From a checkpoint of a small mixture-of-experts model trained on Wikipedia: vocabulary 15680, 760M tokens.
Below are experts of layer 3 (counted from 0) of a mixture-of-experts language model. Rows are named router (the router's row for the expert), gate (a neuron's input weights, with its number), up (a neuron's input weights, with its number), down (a neuron's output weights, with its number) and show model dimensions 0-47. Each number is 200 + 20 x the weight over its row's rms, rounded and kept within 0 to 999.
Before each expert's rows: a language model's description of what the expert responds to. This comes from a sample of Wikipedia text that the model never trained on.

# expert 14
Description: Suffix pieces ending nouns, such as ers, ation, ants, es, plus common nouns after the or a, such as film, city, government.
router,207,177,202,198,206,175,212,188,198,192,226,184,206,192,230,208,157,206,180,211,227,216,239,183,165,203,211,188,207,189,223,209,173,190,241,243,188,210,183,216,238,176,194,199,199,179,167,223
gate0,183,183,241,203,218,186,189,197,209,185,188,214,223,167,183,192,218,210,164,174,206,179,190,198,179,199,189,194,240,213,147,187,145,174,210,201,206,232,190,194,188,232,207,179,212,229,168,168
up0,201,202,201,160,172,213,210,180,221,215,184,188,247,195,197,198,206,208,198,214,195,194,206,224,195,237,193,212,200,171,188,195,213,212,196,176,184,225,189,204,208,177,212,157,232,222,198,195
down0,187,192,184,211,215,201,193,205,203,212,177,163,178,187,180,199,185,212,193,152,222,248,160,197,208,173,204,198,189,182,193,206,149,193,200,244,178,213,199,188,212,230,202,213,220,220,194,189
gate1,229,195,200,191,223,230,172,253,206,230,141,185,186,182,212,225,186,206,185,185,188,214,166,201,219,186,189,201,175,179,209,187,164,193,201,201,175,208,225,229,185,221,219,231,194,192,218,215
up1,209,210,232,210,148,213,159,196,220,242,236,228,195,196,189,193,174,196,189,197,227,208,169,189,196,243,191,207,211,212,202,188,198,221,179,246,202,186,220,203,198,200,179,213,177,210,205,196
down1,221,212,212,204,184,191,195,193,197,213,229,216,204,239,177,199,217,207,178,193,196,171,180,196,217,216,190,211,181,216,224,172,225,217,195,145,199,228,215,162,161,231,218,202,189,191,210,187
gate2,204,237,196,217,218,217,199,217,183,172,213,184,220,205,177,191,181,204,224,225,177,219,207,186,182,233,179,225,202,227,173,204,205,195,189,228,192,176,235,175,202,203,225,165,208,187,184,197
up2,186,184,180,216,209,218,181,202,171,185,171,213,191,196,205,212,194,230,195,222,187,200,170,225,193,201,218,208,190,188,220,222,218,174,170,205,172,207,195,197,241,207,219,199,216,188,178,199
down2,214,204,222,199,216,142,180,206,208,241,200,199,213,212,222,223,192,205,202,146,213,202,182,215,219,200,215,169,192,192,193,158,190,234,222,170,196,215,195,183,169,209,181,199,177,234,228,214
gate3,196,215,218,190,207,198,241,198,204,198,192,183,168,217,179,178,178,161,213,230,217,220,202,156,220,209,230,223,216,228,214,196,209,211,213,185,191,236,210,202,196,220,216,186,209,216,226,227
up3,217,192,240,187,221,199,240,199,173,218,192,186,208,235,161,202,196,218,200,166,192,176,186,195,193,218,202,211,209,175,199,199,225,208,205,176,184,201,228,188,182,233,229,189,203,199,202,212
down3,207,189,192,225,217,178,207,222,236,203,187,190,157,196,186,183,185,196,173,186,166,162,182,215,198,164,191,181,189,230,190,199,187,208,160,181,195,191,217,177,198,216,199,182,204,204,205,192
gate4,198,187,208,204,197,218,192,196,202,217,188,164,162,204,172,188,204,168,188,186,172,215,214,151,215,188,214,191,225,195,207,172,161,210,219,223,205,209,209,190,176,200,192,207,181,213,206,201
up4,225,183,226,197,177,187,226,194,223,205,190,186,206,198,205,200,171,207,198,179,203,206,240,166,183,192,210,179,198,202,181,208,206,178,170,200,227,211,206,165,200,199,238,178,212,175,145,189
down4,196,191,197,194,221,213,191,201,164,196,213,222,183,214,195,225,223,207,203,187,198,218,207,205,203,175,188,190,186,231,206,205,246,198,175,193,200,186,202,193,181,214,198,206,196,229,220,228
gate5,183,199,200,209,181,212,217,198,200,212,186,204,209,194,228,200,189,197,249,234,214,204,206,182,199,216,170,177,223,227,204,196,202,216,256,199,185,220,208,227,193,230,211,166,223,211,193,179
up5,218,199,200,223,196,213,185,187,217,218,191,226,189,166,201,184,198,179,210,204,162,187,197,193,226,177,153,179,184,193,176,237,204,205,158,195,202,176,204,195,185,212,207,221,173,206,202,214
down5,204,197,185,190,195,223,223,193,198,198,201,165,179,185,205,208,221,198,198,190,182,178,215,144,187,164,194,175,195,198,166,193,243,176,190,229,194,193,177,245,234,213,228,223,179,200,193,220
gate6,193,210,232,214,245,194,167,236,193,200,204,192,162,219,179,197,211,197,200,170,184,226,179,162,185,193,176,174,175,210,193,191,203,154,217,221,188,197,219,228,232,198,200,199,188,187,169,195
up6,203,184,213,177,209,200,221,204,168,201,209,234,227,215,187,222,209,191,209,209,203,192,229,193,197,202,199,213,184,224,238,172,226,217,204,194,219,176,201,225,201,196,215,195,168,181,205,237
down6,240,222,201,244,199,227,214,172,191,186,201,168,232,164,204,207,185,228,147,220,224,204,199,210,186,218,214,208,231,209,197,216,161,199,200,197,245,227,184,199,194,202,232,222,185,197,197,194
gate7,171,227,221,195,214,136,212,216,231,177,175,223,229,215,207,206,204,184,183,207,212,180,230,179,184,193,191,201,197,201,212,204,175,217,185,225,197,213,160,198,222,187,216,154,193,235,220,201
up7,178,187,175,201,220,172,200,204,211,203,201,200,205,203,140,186,209,210,197,191,199,221,188,200,220,214,244,169,194,198,222,157,194,168,190,233,203,190,183,179,157,176,203,223,179,224,208,221
down7,204,245,200,209,199,202,197,202,240,197,237,234,188,199,181,197,169,227,221,194,236,164,175,217,240,187,223,234,187,203,208,181,204,200,199,200,208,206,172,199,194,184,217,172,203,205,181,175
gate8,151,216,226,187,183,213,185,196,185,233,211,235,188,168,222,212,237,211,218,209,210,197,190,229,192,219,199,201,169,223,182,219,159,217,184,182,176,238,209,185,179,208,219,201,213,199,227,205
up8,163,188,198,208,205,216,195,222,221,162,226,209,201,176,207,164,202,228,201,209,207,200,195,210,187,238,222,191,194,192,182,173,195,212,209,196,190,189,204,174,184,207,177,215,158,173,203,176
down8,232,205,186,235,209,211,194,201,192,142,187,166,204,192,217,209,180,194,210,190,216,209,216,219,156,204,202,195,172,238,153,222,208,197,184,203,166,185,181,210,171,223,205,220,186,239,237,223
gate9,199,222,191,220,203,195,171,203,195,201,181,221,225,230,193,195,196,224,179,191,215,207,178,196,203,215,187,216,226,208,213,182,213,193,216,226,182,168,231,181,221,198,174,213,204,187,191,223
up9,216,186,186,155,193,189,205,212,199,203,201,215,211,235,216,248,200,199,191,147,180,197,179,229,224,215,181,208,187,178,174,183,242,189,184,206,203,209,211,209,218,205,171,217,231,197,197,204
down9,197,167,193,222,207,229,199,204,204,196,196,184,178,187,208,198,219,221,207,199,168,253,244,223,232,207,146,190,222,208,175,219,241,146,194,235,188,169,220,178,176,189,167,221,186,200,236,186
gate10,220,200,174,197,229,176,226,190,186,175,185,228,181,200,188,193,225,187,218,197,181,224,213,204,206,188,205,225,196,194,202,190,193,211,208,184,172,218,195,209,208,204,192,165,141,221,210,164
up10,156,228,222,171,227,198,182,223,219,191,239,191,176,194,216,194,233,198,204,184,169,192,171,193,164,185,171,193,187,190,229,198,176,194,151,176,233,207,127,197,202,236,206,170,191,211,191,162
down10,238,215,198,221,249,215,202,174,194,177,142,177,214,226,212,224,169,205,214,207,201,183,189,180,203,198,224,223,175,199,207,200,222,190,206,202,203,224,220,218,168,197,210,219,214,180,194,224
gate11,197,187,183,192,198,195,197,204,240,183,207,186,211,203,193,223,159,197,203,195,186,201,163,196,221,204,170,183,187,215,225,183,214,210,206,191,194,225,201,190,189,193,173,241,167,179,227,234
up11,185,233,196,204,191,227,200,232,220,212,208,185,227,177,195,217,183,212,204,182,172,187,169,193,220,189,207,195,218,184,195,198,203,215,211,213,238,223,210,184,202,198,175,169,211,206,172,202
down11,254,193,172,242,207,245,211,195,178,195,193,184,227,209,207,199,233,197,219,190,183,196,187,205,200,204,197,200,204,220,151,238,183,184,165,203,164,195,212,184,210,203,245,212,187,235,200,184
gate12,197,232,165,200,235,186,164,177,199,209,180,177,175,183,174,227,235,225,213,184,209,227,200,206,205,205,195,191,170,220,258,201,210,215,248,218,221,191,199,185,193,251,176,234,188,201,174,202
up12,209,222,169,191,200,163,177,209,217,222,196,190,196,223,195,240,188,190,200,185,249,197,220,197,199,211,169,204,189,183,204,198,191,195,206,194,221,227,186,211,203,179,178,223,207,226,222,232
down12,199,190,206,180,224,239,213,179,169,201,187,197,196,197,217,202,205,185,166,206,165,205,213,174,208,176,205,209,181,189,209,209,136,183,192,222,165,156,212,202,195,234,207,186,208,177,168,192
gate13,215,185,200,198,209,221,195,194,195,165,203,214,197,210,207,216,227,228,193,195,224,197,165,230,237,200,175,203,162,225,159,193,218,199,209,210,149,215,221,249,196,186,193,233,195,236,195,213
up13,186,208,196,229,208,216,171,206,205,261,220,194,192,203,196,194,198,226,213,224,200,185,177,203,202,213,262,213,209,187,233,223,201,201,158,193,181,235,206,205,199,242,207,220,179,214,208,191
down13,207,163,194,197,206,195,211,185,183,156,177,193,181,190,204,200,198,150,215,210,159,212,208,181,206,152,176,198,185,208,200,220,182,217,207,212,193,168,194,204,234,184,204,190,211,207,186,218
gate14,197,201,202,201,214,196,169,199,180,201,232,203,240,222,173,162,175,187,199,196,189,173,229,211,233,197,197,231,173,219,176,222,188,203,190,192,149,210,231,199,197,197,223,236,184,181,234,196
up14,256,229,198,183,231,196,222,200,214,221,175,201,233,218,229,158,222,172,206,192,188,180,215,208,175,208,185,221,196,208,211,190,226,153,187,211,204,202,179,195,200,225,221,214,233,226,161,163
down14,211,222,201,187,179,200,173,158,185,195,208,207,241,163,233,204,192,197,212,203,215,191,209,196,208,162,188,206,194,209,208,232,226,218,188,199,216,240,189,227,174,224,209,194,204,196,182,200
gate15,203,200,206,202,152,203,225,217,165,203,180,193,201,209,185,223,202,225,198,183,221,196,218,206,169,191,161,240,199,203,205,217,234,196,202,235,194,184,203,202,224,223,226,180,193,194,181,150
up15,225,232,198,191,169,193,224,187,148,197,201,190,181,200,187,204,178,208,208,198,210,195,205,181,158,201,206,226,158,182,149,188,198,229,228,172,177,189,182,231,196,206,198,181,217,180,226,206
down15,204,184,209,180,204,210,235,210,173,218,155,168,203,178,174,212,185,192,182,187,198,180,198,172,196,200,179,222,208,192,218,241,186,188,194,218,199,187,211,228,210,224,211,193,227,227,192,179
gate16,186,196,200,200,221,183,196,230,200,194,238,220,176,182,196,207,211,232,206,197,242,176,231,196,192,168,198,172,173,183,204,198,170,209,199,234,189,204,188,186,216,202,162,225,199,238,206,211
up16,207,173,245,230,161,216,190,199,210,219,192,208,197,191,202,210,197,183,206,178,190,198,179,190,191,198,188,195,187,186,232,208,202,221,199,183,208,223,198,196,198,178,188,177,221,206,247,228
down16,186,173,175,230,220,178,173,235,212,217,215,198,217,196,201,183,169,191,213,210,232,213,163,233,223,199,209,208,210,193,193,204,231,183,190,205,183,217,185,175,215,226,196,211,215,232,201,194
gate17,178,167,192,209,208,237,209,156,195,189,186,236,193,211,185,212,197,208,221,219,203,187,191,201,234,210,214,201,204,213,253,188,208,218,174,203,222,221,195,210,232,223,193,191,223,195,198,215
up17,243,215,184,187,213,166,188,232,189,191,208,187,202,198,203,223,226,193,240,218,180,196,204,201,254,178,227,200,193,180,204,200,218,196,179,189,193,182,179,175,180,184,218,212,235,215,206,192
down17,185,162,198,183,201,209,227,170,210,227,207,221,187,240,217,200,206,194,200,186,198,184,222,205,231,188,193,224,227,241,207,223,230,187,197,182,199,203,221,189,226,201,203,205,241,176,210,203
gate18,202,204,181,197,229,246,175,184,189,207,202,218,174,199,200,223,179,199,210,194,188,216,232,188,181,242,231,199,215,197,202,163,225,173,220,175,189,195,224,197,199,209,223,204,216,172,205,214
up18,194,209,200,182,222,191,199,215,212,208,200,206,227,193,186,256,205,207,172,222,185,197,194,199,174,196,223,198,232,179,200,214,251,176,185,187,169,201,211,186,207,197,184,203,203,190,199,236
down18,211,201,176,210,225,197,165,209,184,199,204,206,176,200,210,208,201,198,194,202,194,216,189,152,173,245,221,216,217,210,200,219,243,183,187,199,178,210,206,187,193,207,194,205,211,200,177,216
gate19,185,209,223,188,201,211,201,175,175,180,227,211,225,212,178,170,189,232,204,225,216,167,178,193,223,198,191,208,190,189,202,195,200,217,191,180,207,229,222,193,193,217,175,184,193,233,220,212
up19,185,221,209,227,229,213,202,190,209,200,200,206,229,185,193,192,169,197,194,202,175,136,213,208,202,179,209,217,223,202,201,192,206,180,226,220,205,210,223,211,207,217,201,239,196,198,226,182
down19,247,223,189,219,195,214,184,175,206,169,211,191,221,202,222,217,183,210,239,162,211,186,185,189,219,244,224,218,216,229,209,186,224,171,196,199,181,272,183,228,215,165,222,209,181,196,227,203
gate20,207,206,215,195,201,207,192,180,201,196,190,197,198,229,190,187,182,169,163,215,194,195,231,185,183,193,194,200,207,212,178,246,194,202,170,205,188,214,192,151,188,228,219,163,189,206,243,187
up20,193,195,183,169,162,175,202,205,190,220,190,204,199,200,209,213,211,204,172,185,177,172,201,196,218,194,188,217,183,224,226,209,168,175,231,202,218,205,204,175,222,183,204,218,189,193,231,195
down20,221,211,170,168,180,182,209,199,194,217,231,186,199,210,208,183,176,258,217,206,218,173,198,180,201,179,232,187,196,212,194,216,162,185,208,187,193,199,205,198,193,176,185,178,208,184,189,176
gate21,234,212,211,246,211,213,240,176,228,187,208,215,196,203,223,207,202,192,213,168,200,219,205,174,197,191,182,195,188,242,200,190,202,164,199,214,177,200,191,227,178,212,208,193,205,207,221,205
up21,213,171,209,199,186,203,225,176,196,208,208,190,210,202,172,169,215,201,220,176,152,187,204,204,225,192,159,208,213,219,186,195,178,176,207,171,214,197,211,161,233,232,205,200,191,198,202,181
down21,174,209,195,175,157,188,183,166,241,207,221,218,185,186,164,210,195,175,201,184,210,207,184,205,204,206,198,193,197,194,242,219,233,182,179,168,203,262,222,205,193,192,198,189,200,234,203,215
gate22,184,174,210,177,191,154,192,196,230,189,215,233,204,220,189,220,160,195,148,192,221,219,224,203,210,189,148,174,179,216,181,190,191,210,168,191,176,184,195,195,187,183,204,195,158,202,213,231
up22,189,192,184,204,188,225,178,180,236,205,191,222,215,189,182,231,204,201,227,194,207,206,193,223,160,206,220,158,198,209,180,178,172,222,196,209,211,198,210,174,233,150,186,197,213,240,236,207
down22,199,170,208,218,198,207,231,185,189,251,206,199,236,233,181,189,195,244,188,196,196,176,177,219,164,178,221,199,229,200,222,193,135,215,214,197,235,170,208,169,200,160,224,182,216,185,180,189
gate23,188,162,212,168,181,218,164,223,184,212,196,215,209,199,192,227,199,175,158,215,191,193,184,231,192,209,233,236,195,236,194,198,180,245,188,202,200,194,187,204,221,194,237,139,211,191,189,204
up23,195,209,187,207,204,233,188,173,213,211,197,249,195,191,217,174,207,213,155,214,192,208,159,208,210,216,201,204,187,225,193,196,163,182,202,229,201,190,172,215,177,198,194,214,188,185,184,190
down23,190,191,179,156,211,187,186,233,175,200,181,196,218,191,190,242,186,178,184,224,177,186,186,229,197,223,210,178,181,200,179,200,189,239,250,204,211,213,202,180,220,185,236,193,192,183,168,229
gate24,222,195,180,188,187,171,229,212,233,201,169,153,232,202,179,208,181,162,206,196,178,212,208,195,195,156,180,221,210,198,215,209,210,205,219,220,214,236,211,201,206,193,236,200,206,178,193,215
up24,172,194,204,198,212,184,226,195,196,215,237,175,191,239,191,166,201,226,210,216,214,219,200,194,226,161,213,167,201,194,214,216,198,217,216,206,154,226,205,227,182,214,199,206,177,185,184,196
down24,180,189,219,221,213,193,180,190,189,219,197,233,187,206,195,218,166,171,182,196,213,209,184,222,197,201,212,209,197,188,236,232,205,217,219,221,223,197,201,192,191,198,215,193,183,196,208,213
gate25,204,208,220,218,199,167,201,177,212,198,214,202,214,214,221,193,210,210,222,181,219,170,190,207,190,194,195,205,177,208,220,189,208,196,145,179,197,150,161,192,186,176,212,192,214,201,201,184
up25,194,214,216,162,208,189,180,227,213,181,202,223,196,194,222,203,203,201,221,191,185,244,202,200,215,214,221,190,199,178,204,146,231,180,230,210,228,190,216,214,192,178,172,173,168,173,211,223
down25,202,222,216,209,186,161,212,218,222,237,175,218,211,216,176,213,182,214,202,184,167,212,221,191,202,190,188,168,194,211,171,193,189,240,224,194,197,219,202,185,204,188,178,196,166,146,215,189
gate26,187,196,181,198,204,182,214,206,224,196,220,178,191,199,214,209,164,177,210,192,197,178,219,211,200,187,240,200,166,211,213,240,205,217,188,223,197,202,216,161,208,199,208,196,213,220,233,206
up26,198,183,197,193,196,192,160,182,205,198,214,213,208,197,199,138,228,213,213,209,202,230,186,190,211,192,188,183,216,234,226,220,219,199,226,221,187,232,212,208,199,215,153,196,196,214,214,187
down26,212,250,224,190,150,192,190,235,221,211,224,222,246,208,166,185,160,187,215,218,221,182,172,226,196,246,156,188,197,214,175,197,231,221,204,153,209,205,184,162,176,212,183,196,157,215,198,196
gate27,197,222,220,198,247,220,187,193,215,230,195,190,198,201,215,208,227,192,231,193,183,209,200,213,201,182,241,212,233,187,183,179,215,185,173,185,213,193,208,216,208,222,201,186,173,203,236,163
up27,181,226,193,193,200,229,227,212,238,227,193,234,233,218,185,189,191,156,193,193,208,166,180,224,171,179,231,172,192,194,214,203,174,195,162,221,185,195,179,194,209,182,188,200,245,186,192,206
down27,165,235,232,206,185,177,224,210,223,198,222,217,247,190,179,201,198,214,207,200,223,206,195,210,173,183,240,159,186,195,197,202,240,198,182,141,208,164,214,203,224,162,169,168,183,193,224,206
gate28,181,204,193,199,224,212,225,232,203,224,214,197,188,195,183,211,213,182,207,178,224,199,200,212,229,187,244,215,213,224,208,193,187,188,214,191,191,170,190,188,223,241,213,180,183,173,181,201
up28,219,199,191,196,201,212,224,155,202,205,197,213,197,170,216,218,226,170,199,229,175,191,182,171,183,199,196,181,211,248,206,206,239,205,208,189,215,211,211,173,223,189,209,222,200,185,184,184
down28,197,206,213,210,181,198,212,208,229,199,215,228,192,222,202,190,207,217,210,187,194,228,200,194,165,200,203,196,198,199,250,220,188,255,176,163,191,244,200,219,178,211,229,178,211,245,205,172
gate29,208,225,185,226,184,203,199,197,202,181,243,245,194,211,198,223,182,160,168,175,201,171,172,215,175,182,219,178,229,206,232,169,207,175,180,227,174,214,201,235,233,165,221,243,219,178,171,198
up29,213,201,193,158,193,218,215,232,169,217,180,221,203,236,200,228,143,206,178,206,214,166,194,206,187,214,219,180,218,188,204,201,223,236,212,196,187,208,201,214,214,209,198,214,213,188,178,207
down29,174,210,214,197,176,197,207,188,224,196,209,215,200,200,171,174,215,190,200,168,254,203,215,183,197,220,227,205,211,216,180,167,191,210,205,196,181,193,188,178,183,205,233,192,173,208,230,186
gate30,199,232,198,214,230,193,202,169,200,135,202,213,189,224,252,187,218,188,214,183,189,193,189,181,181,203,192,191,175,192,179,210,164,198,187,212,182,211,188,220,185,210,205,212,202,197,219,215
up30,206,173,195,201,175,198,159,211,215,233,217,183,177,212,190,198,189,194,198,182,205,203,179,205,221,210,215,211,231,180,222,205,234,179,201,168,204,208,202,198,226,235,190,210,223,202,198,199
down30,191,211,189,186,198,185,180,194,204,192,167,190,193,202,216,211,199,217,211,187,224,191,187,225,191,231,202,191,183,188,202,219,214,221,211,199,168,213,155,187,192,207,169,184,195,188,228,238
gate31,165,210,191,212,211,214,186,174,201,201,184,210,191,223,218,204,218,211,201,205,190,212,207,216,198,181,179,205,190,165,216,222,197,215,221,199,213,201,200,203,156,238,195,197,209,214,223,179
up31,200,159,231,175,178,230,216,199,221,183,200,240,179,218,224,185,180,227,227,212,194,207,232,191,202,187,265,237,219,202,187,222,240,207,211,197,216,214,193,220,221,193,244,212,210,215,201,183
down31,211,214,211,243,211,208,208,199,165,152,178,163,202,189,221,192,191,183,214,212,222,174,198,159,189,198,188,194,210,244,196,179,207,166,199,205,200,177,205,217,205,206,199,228,175,187,219,189
gate32,214,179,207,215,176,186,215,175,186,185,197,194,214,220,196,170,200,219,175,208,223,222,188,198,221,184,212,219,219,180,219,224,227,171,234,202,153,203,258,184,158,214,199,188,197,205,217,203
up32,219,211,208,199,213,189,206,201,264,202,244,211,168,198,227,206,183,174,195,183,185,182,196,205,183,221,182,192,159,218,163,224,195,202,204,227,217,181,206,151,205,200,199,226,210,172,205,204
down32,211,174,175,216,199,190,204,194,173,173,182,163,238,186,182,181,181,187,162,232,220,195,195,193,223,212,176,186,194,192,220,177,192,188,210,216,168,208,178,211,228,178,192,221,185,207,169,182
gate33,182,206,230,168,143,177,162,188,169,171,198,205,208,234,181,203,222,181,200,205,214,202,188,198,188,198,195,209,186,183,155,205,190,198,176,197,167,235,190,199,199,221,204,196,220,191,199,201
up33,234,178,189,184,205,205,219,210,173,216,170,175,179,221,183,186,199,218,211,152,204,214,190,181,179,179,202,213,196,152,219,239,205,194,229,193,183,215,183,229,177,227,226,199,193,188,193,199
down33,205,208,216,201,226,248,187,178,194,214,201,174,205,183,198,186,183,203,159,226,210,229,208,187,234,197,192,222,208,206,229,188,214,186,194,212,234,220,225,194,199,198,195,210,201,173,209,224
gate34,189,222,212,212,201,233,192,218,202,181,200,204,180,186,268,203,201,199,200,196,189,202,222,222,226,188,191,219,192,183,210,215,191,210,179,213,167,229,202,196,202,210,202,180,188,188,255,195
up34,198,179,233,218,219,247,183,190,212,198,211,216,229,183,220,184,218,208,214,218,223,186,182,184,227,200,186,215,239,228,167,189,175,213,190,210,202,202,207,185,229,210,186,212,155,217,197,207
down34,202,252,233,212,211,238,201,190,176,222,188,203,207,200,216,187,231,211,197,228,185,205,176,195,231,179,204,212,188,210,220,180,140,203,220,209,177,210,183,193,219,181,181,182,198,179,253,191
gate35,146,232,193,210,226,190,178,211,214,167,226,197,192,178,187,226,178,208,211,230,238,191,186,177,181,233,193,206,214,166,211,185,167,189,191,179,221,230,185,212,239,213,196,166,189,218,208,186
up35,213,192,190,201,177,214,240,192,196,198,196,161,196,207,209,196,204,220,208,228,177,201,210,203,208,197,181,167,206,219,180,197,214,205,210,211,215,176,206,197,180,188,192,217,195,168,219,191
down35,181,189,223,196,215,183,217,217,213,200,178,184,201,184,179,182,233,170,182,207,180,195,215,178,171,209,198,212,234,193,184,229,162,208,219,237,200,204,223,217,209,227,204,216,175,215,167,182
gate36,183,224,175,206,157,199,183,193,197,221,241,243,228,183,228,148,198,200,222,203,197,186,226,199,228,197,195,206,197,206,206,215,176,202,183,168,210,229,199,220,221,228,211,207,191,189,186,169
up36,212,252,202,199,206,213,197,194,192,227,169,210,200,227,223,196,193,192,144,205,201,190,203,165,206,178,199,196,167,214,180,165,209,178,192,193,188,169,207,221,181,190,201,204,222,191,208,228
down36,205,172,222,198,162,166,193,188,154,201,180,214,212,164,219,218,228,199,182,181,168,221,215,219,169,181,203,169,188,194,182,233,224,226,218,183,234,181,196,197,185,205,230,191,204,249,199,201
gate37,161,165,189,227,185,196,163,203,174,160,189,147,206,214,158,217,196,168,255,207,197,165,211,177,214,212,195,206,224,187,222,206,157,184,197,202,195,213,172,205,223,200,203,195,169,164,199,141
up37,235,207,221,206,184,203,212,213,207,202,230,186,237,193,214,202,197,189,193,220,208,188,168,203,203,200,245,224,218,250,175,190,222,215,183,198,206,186,197,200,210,212,209,198,149,222,239,196
down37,162,206,195,166,192,178,167,199,180,208,247,218,194,203,139,194,187,228,248,208,183,153,204,229,218,193,222,189,210,198,197,218,176,201,203,206,255,227,197,188,176,215,185,207,219,185,202,217
gate38,248,204,215,205,188,201,188,208,204,212,205,202,189,198,220,167,240,220,254,212,177,222,228,166,184,245,222,175,196,169,193,179,214,187,166,216,213,232,190,200,207,200,203,178,203,226,150,221
up38,200,175,179,193,192,215,175,203,222,220,211,216,209,199,220,180,164,191,219,219,208,200,212,198,199,178,216,183,210,179,217,242,204,194,187,188,178,205,225,165,185,211,216,219,191,194,195,182
down38,170,219,183,237,188,241,206,192,231,221,202,208,203,187,192,201,198,228,214,205,215,212,212,222,200,166,197,242,197,199,187,212,232,198,218,163,186,249,188,218,201,222,219,216,213,228,244,172
gate39,205,215,225,204,195,190,190,188,219,189,183,200,195,178,179,200,189,190,197,206,245,217,185,191,191,200,182,215,234,183,181,176,192,212,193,234,186,221,219,191,208,181,176,231,220,181,232,230
up39,192,211,157,209,167,182,203,183,192,198,223,213,208,209,177,194,187,199,236,162,213,213,195,192,194,211,195,235,193,143,189,224,196,206,175,188,213,212,197,225,209,187,174,198,206,204,241,204
down39,206,219,204,135,211,173,206,196,191,188,202,233,177,184,207,179,191,189,178,212,183,164,184,166,209,193,203,202,201,190,189,188,214,207,197,196,190,196,209,238,196,205,232,216,201,199,167,185
gate40,246,189,201,213,234,215,213,181,191,163,181,205,196,237,215,224,234,190,194,196,199,164,186,174,196,225,207,182,240,203,209,192,130,181,189,204,218,213,197,190,187,213,184,208,205,213,185,194
up40,249,224,231,206,213,148,170,168,197,190,225,159,199,185,232,180,178,214,189,231,222,207,222,178,192,184,196,171,190,185,196,183,198,199,202,191,177,158,203,224,219,166,200,188,178,187,213,189
down40,209,154,226,200,186,222,227,210,160,188,165,172,206,211,177,192,189,189,173,189,175,195,169,197,178,242,199,172,232,191,204,208,186,193,188,205,228,159,217,190,196,200,215,225,185,165,195,173
gate41,187,206,217,209,205,167,191,197,220,200,195,195,190,194,202,197,201,188,223,209,207,199,210,250,203,205,193,220,201,210,239,180,187,207,204,180,188,206,220,141,164,185,188,217,195,192,210,168
up41,209,182,186,242,190,233,176,215,207,196,210,182,202,205,209,210,213,209,179,178,196,188,196,169,190,198,172,163,170,215,207,169,200,231,180,189,217,212,203,198,208,183,169,195,212,182,181,177
down41,199,205,200,181,193,216,223,197,200,223,177,197,197,217,213,190,203,228,214,244,176,201,246,218,197,209,220,230,223,219,206,208,197,223,198,206,186,172,210,181,214,240,205,189,228,232,173,202
gate42,200,217,172,198,177,170,226,203,203,212,216,218,214,215,228,191,188,204,211,182,198,194,231,252,165,209,198,175,174,222,173,198,187,204,160,189,195,204,204,194,192,192,247,180,160,229,221,201
up42,233,229,218,169,160,185,203,198,242,185,205,166,221,217,208,168,201,214,186,203,190,226,188,218,199,217,206,214,216,193,202,205,225,207,188,224,210,188,208,176,208,203,193,186,175,237,225,213
down42,220,184,177,198,183,176,190,187,229,220,209,169,228,218,191,181,207,151,201,177,211,184,220,207,160,197,196,176,187,205,202,194,176,162,188,193,194,192,236,184,201,160,216,212,172,196,160,163
gate43,202,205,193,174,189,212,223,167,195,167,208,217,196,213,169,195,217,187,203,194,210,175,219,220,177,183,219,208,217,210,213,184,235,186,165,177,196,211,157,209,186,231,209,204,221,173,206,223
up43,156,218,198,221,181,183,180,185,170,199,165,244,186,182,222,206,202,210,157,211,202,181,227,243,165,156,172,219,183,165,219,238,198,191,201,206,185,187,162,190,165,185,194,216,186,225,211,206
down43,192,190,198,204,208,230,208,169,216,190,224,207,219,209,180,197,218,238,237,198,203,227,226,225,182,199,231,233,206,199,192,193,243,191,162,183,180,195,203,233,200,230,231,174,204,209,225,230
gate44,243,206,198,189,204,182,182,170,198,200,178,204,217,183,189,190,198,197,173,191,216,156,202,193,181,195,178,210,211,175,198,213,173,219,245,227,175,194,216,208,209,205,191,160,217,203,192,180
up44,243,176,247,236,220,237,182,194,157,195,195,191,214,210,202,218,210,158,207,197,223,187,188,176,225,223,196,211,218,233,194,193,233,205,210,233,174,216,224,203,230,167,203,190,223,223,177,212
down44,194,210,193,214,191,194,206,203,196,191,236,185,172,200,236,197,192,202,205,178,208,205,198,205,189,206,207,197,198,211,190,203,229,207,197,177,199,183,168,199,184,203,248,234,194,218,218,170
gate45,176,219,202,228,194,190,199,231,211,208,185,219,220,195,201,188,209,210,207,189,211,212,211,177,204,173,219,190,204,193,189,229,203,188,241,218,207,199,208,187,204,203,196,189,181,213,211,179
up45,192,179,204,206,226,197,169,158,178,206,187,205,168,213,183,188,175,209,223,214,205,174,177,228,222,192,193,230,195,224,208,229,173,232,229,154,239,182,190,211,194,188,201,214,187,222,205,218
down45,197,209,192,189,191,207,180,199,201,216,221,185,199,207,231,213,219,177,194,184,216,220,208,229,221,196,200,208,224,188,180,189,214,205,181,200,206,212,200,184,195,171,192,199,183,232,178,199
gate46,215,198,207,212,205,229,195,205,222,194,202,186,162,200,205,170,184,218,161,179,232,210,183,172,234,215,235,205,211,198,207,201,193,207,239,220,178,225,232,180,213,211,170,202,167,165,224,222
up46,180,200,186,202,176,167,187,198,191,214,189,205,192,222,199,144,189,203,207,185,202,211,188,181,195,219,207,208,238,217,209,247,158,172,219,195,221,174,186,205,192,225,212,224,208,181,199,212
down46,182,192,203,220,196,206,222,192,180,192,197,173,200,224,190,185,181,212,180,203,216,255,201,189,223,192,208,223,191,212,201,210,195,231,201,168,202,188,218,196,211,189,173,197,182,171,192,209